From a checkpoint of a small mixture-of-experts model trained on Wikipedia.
Training: a variant of Adam for the experts, 505M tokens.
Below are experts of layer 3 (counted from 0) of a mixture-of-experts language model. Rows are named router (the router's row for the expert) and show model dimensions 0-191. Each number is 500 + 40 x the weight over its row's rms, rounded and kept within 0 to 999. Numbers have three digits each.
After each expert's rows: a language model's description of what the expert responds to. This comes from a sample of Wikipedia text that the model never trained on.

# expert 15
router:492483503492419514504581449512533555417539504480538542533505422530570463522571448490485440554418552431435515575520501470439462461564474405442448544461502543465491467501532531529506467548527491520538519498482516422511582460466516460505451532506445523490451490458477513463527479524499603467519542527503475562496497546512541458511465438540518521507515470556487487508478508502456417496490445475474533532550513529530475478532477499504497435511530554489477418561484516515487543613461528512514455421568491504430564476531562476468478485456452498515436507555481509516514481533476495523
Signs, dashes and digits inside sports tables, scores, date ranges and chemical data, e.g. +103, 54–74, (2003–04), Formula:.

# expert 11
router:477424510511456491481528480544527550400512548524508576493572470511519473497527471512469466507453506466490576539542507481517476499498554495404484515476521521418506498512488475491525455546434522539484503441496519466439564462477480463488443503505492544412463416447442559488493484487526585501498519510515543514457529532521538484602510486518544504522601433561502423462593480505484399520509472532469522507441546483560535491520485532513510534528518537416497442576442491528494556520481503526474460461528557460479580423558534458487501534464499542514522556501470492485515506558445531500
Word after or inside personal names, chiefly of linking a critic or captain to an outlet or origin, plus surname pieces like Baker, Jones.

# expert 27
router:479481456497456518468578456502542551412503542509545509507519450474524459582538493516459434519465532409463482539517508486475507496544517458421487486478523522487485466519538529488532436531546516517469480451493506447474525468464494493553517444565520496449460452420429535498465503527516594504446520579478530542537538537507523476521455455521563426518545436497485442527568490473440404483506456552485581534490502538503446478571520492509487465495463476471539439476521523543503570522465490447568477410523526474409556461574541452508502503555473569525514487495520545491487486516424465496
Periods inside abbreviations like U.S., digits within ID codes such as ENSMUSG000, and separators in infobox and asteroid tables.

# expert 13
router:451396447546444519453543524536517506454489605458496544499531453517463554551570525458457512510479493491517549576563459517516421552535545490484431560449498524465524464518458476478581505512470553575525514524474571494505496508484477487580487475462481515444472464462468568455407480525507525470425477490499525496462535513497498544506463474469493496532541462493446392536499478534441444456522458513498473537447524523470511443580464449501508456533515514417501429531476480514493547561483530454571466488521601468464538493554495443487454519510508472500494482523479482537509491587498498538
Object and reflexive pronouns and verbs after to, would or could in narrative prose, such as him, themselves, bring, name.

# expert 9
router:479445499516481512442604521496547512423488560492524564539523436479450578544533498477485508562444554444526544568557535525463475520501436418441471510476469549486505435483487514496560538532533548562490512519550548458447542437476488503604513468533467511422517458428471568466469517540538501454433445482483512523448515485517454494515463430527486426457538446498530464513482512503454489512489437543458491497486533526459521470577494503458520474550457475413496489538479494501465577547506543510541495482526610535460562511577538477454452519461471509524505511495522493478511516538460462486
The word "of" after nouns like usage, some, supporters, plus gerunds and verbs such as using, making, ensuring, allow.

# expert 47
router:514459557580454478518626424441484508403487553487461519459538466554494534512512507521518455513464472473497551482524499486504460474507526404420469525474522538450516467482513534501535558548523559532525487498526536415506564546462493491526489470536475504450479432397505555509504478507577587466469477509519526568478519528526457414556439498547541430493571466471469456518496535471485443443534492506480547504482530555451483481572466552464536504514548513454507457481550512485484538508498568458519499453600571477459584520568476511538497535501507546517499494526507491471506485529468473504
Prepositions linking places or institutions, mostly of and in (townships of, area of, at University), plus colons after infobox labels like Country.

# expert 44
router:457419451526443433490600473483576513426461549495519543486500437547478535563535523489470445555474533455518529554548485498473448484543488449420463534456488567416556487494465523514564486513493560514463532473472509505467561457485480503505495494495472524445485464428473554440490498562567578467469509510488548535472553525489458443563491471560538471539560495533470450498543546474459410489490446544463527535538573547461460438584461463466523487481464507470514458511501491508526537558505519510522477450537526504454571464570543426552517497531423544513486504533486503532524507534499508505
Middle pieces of less common words and names, such as bar-one-t, mer-chan-t, Cy-mat-odera, Beg-awa-n, plus verbs like continued and served.

# expert 63
router:515442445507454461521569505468538511432491506466502590452520488517526555489532479505538460562441536452463494539616498490532453533470565468429461509468546547450471462509442534505561509492505540515508443490480470495466541432449414493520525452455457532420501450384449556490486446541532555477475526531497478576483484517474449431543492496560516501512521452540475454494531505457454408482521500503502542512484512518512471443575480505470527497529500504425504465459531546490487518501515486527479488467609600488487526455549482532481521568515487508550476544532486496535551532554434456508
Dash bullets opening list lines in infoboxes, See also sections, disambiguation pages and member lists, plus labels like Preceded, Coordinates.

# expert 46
router:458514500501473498503557462464560548396507543489541514539532447561516533500558493516531507568442484463491525584549417451492412519529499431444438505450529507454474482503563551427543452485506558542473539451533538510515531442507481453498485495457506523438521459443475535485471479467545567537488471498490527547501505505496509471485460512522551481552559445551474464458567497522466448490505512519480530480524491536530507450539479523464493432495477503480491445468487536572502561596535606538488495460510515516470599497524581532480443575494475532544461455570537523525569495537430511527
En dashes, hyphens and minus signs between numbers in ranges, measurements and ISBNs, such as 8–10 mm, 11–16 km2, −9.8.

# expert 35
router:466422474527443444463593448525598522411513554484541551528522446520477468545546503502441456527451534442501535558547515478479442487543542444427467543483527554452530463478496530486562467524514555543490518465473527493457566455467459474531499488496483543442478457429456559489471468523550578493436513522517525540494538519498487451565470435543555485513554460528521453475535499479456424480449461558482559525508558545494470430579488495470530494523480519442508451527504502520475522574499560523518462435543553495438566466570540436523495516504437529519497529517510524513517502548485474504
Mixed tokens: prepositions like of, by, due, word endings like -red, -t, -er, possessive apostrophe, prime marks.

# expert 24
router:473426475566494426472576438503565502401528547490519554492531474500493471526551490502481464537455524460552498571563515487448417500501507470417432555511475494458507473476483532490524444506510524529488555463471528488475588491462468491546467520494482521460462465429473573502459514533534594493454507538510481514468527501513510439576489454554545479532528481521492429495509499470438426443523424510513555560489567490490428455568514499481546558573454472455521461512524481493504544552495563525532437437509538480444574426564534440527531499516460543518501512507506548492513509549507491492
Numbers in coordinates, ages and results tables such as 18 and 79, plus word endings like the -ting of dating and the s of sits.

# expert 16
router:547482476446500475499503519493526563388559502468547529490498498543459493517534523542484441532464483413505525525551488518553498507511553454415478539486500548447549511506513493489605491517514533528462491504465475502480537493490415456528497505516488528384463504403506572473464545487520566500471483535542462501488528586540521482555482482523500475563505446466510525490492463483420415514496514542494497543449546479485428448575482474456520485534528492398523434504528517520506527510530548510512443408582600464488596474582528427473490491476496476528521514530520510506476492549492473494
Infobox field names and the word just before the colon, such as Genus, Coordinates, Developer, Portrayed by, plus line breaks between fields.

# expert 17
router:486418436499450468453536498563548563432520529439514528489539479541518539551516537533500502566467568460516499521550494509538441496515546482366503497514490546446509497472475525492555500476457564538500466499491474468426538443472405483538517461483526578472478449422491534481456524463546534544479504508511498525463491515465493460519450483529501484541564484470475456531482480489454435489523460543464539489526542484539507452542460480464512520477524491390512467508502549542522585508476518523577450449560630529489595535561470440479530546489512502524487523548562469529478501548465483525
Tokens opening entries in name lists and disambiguation pages: given names like Brad, Mike, Julián, list punctuation, Born, Species.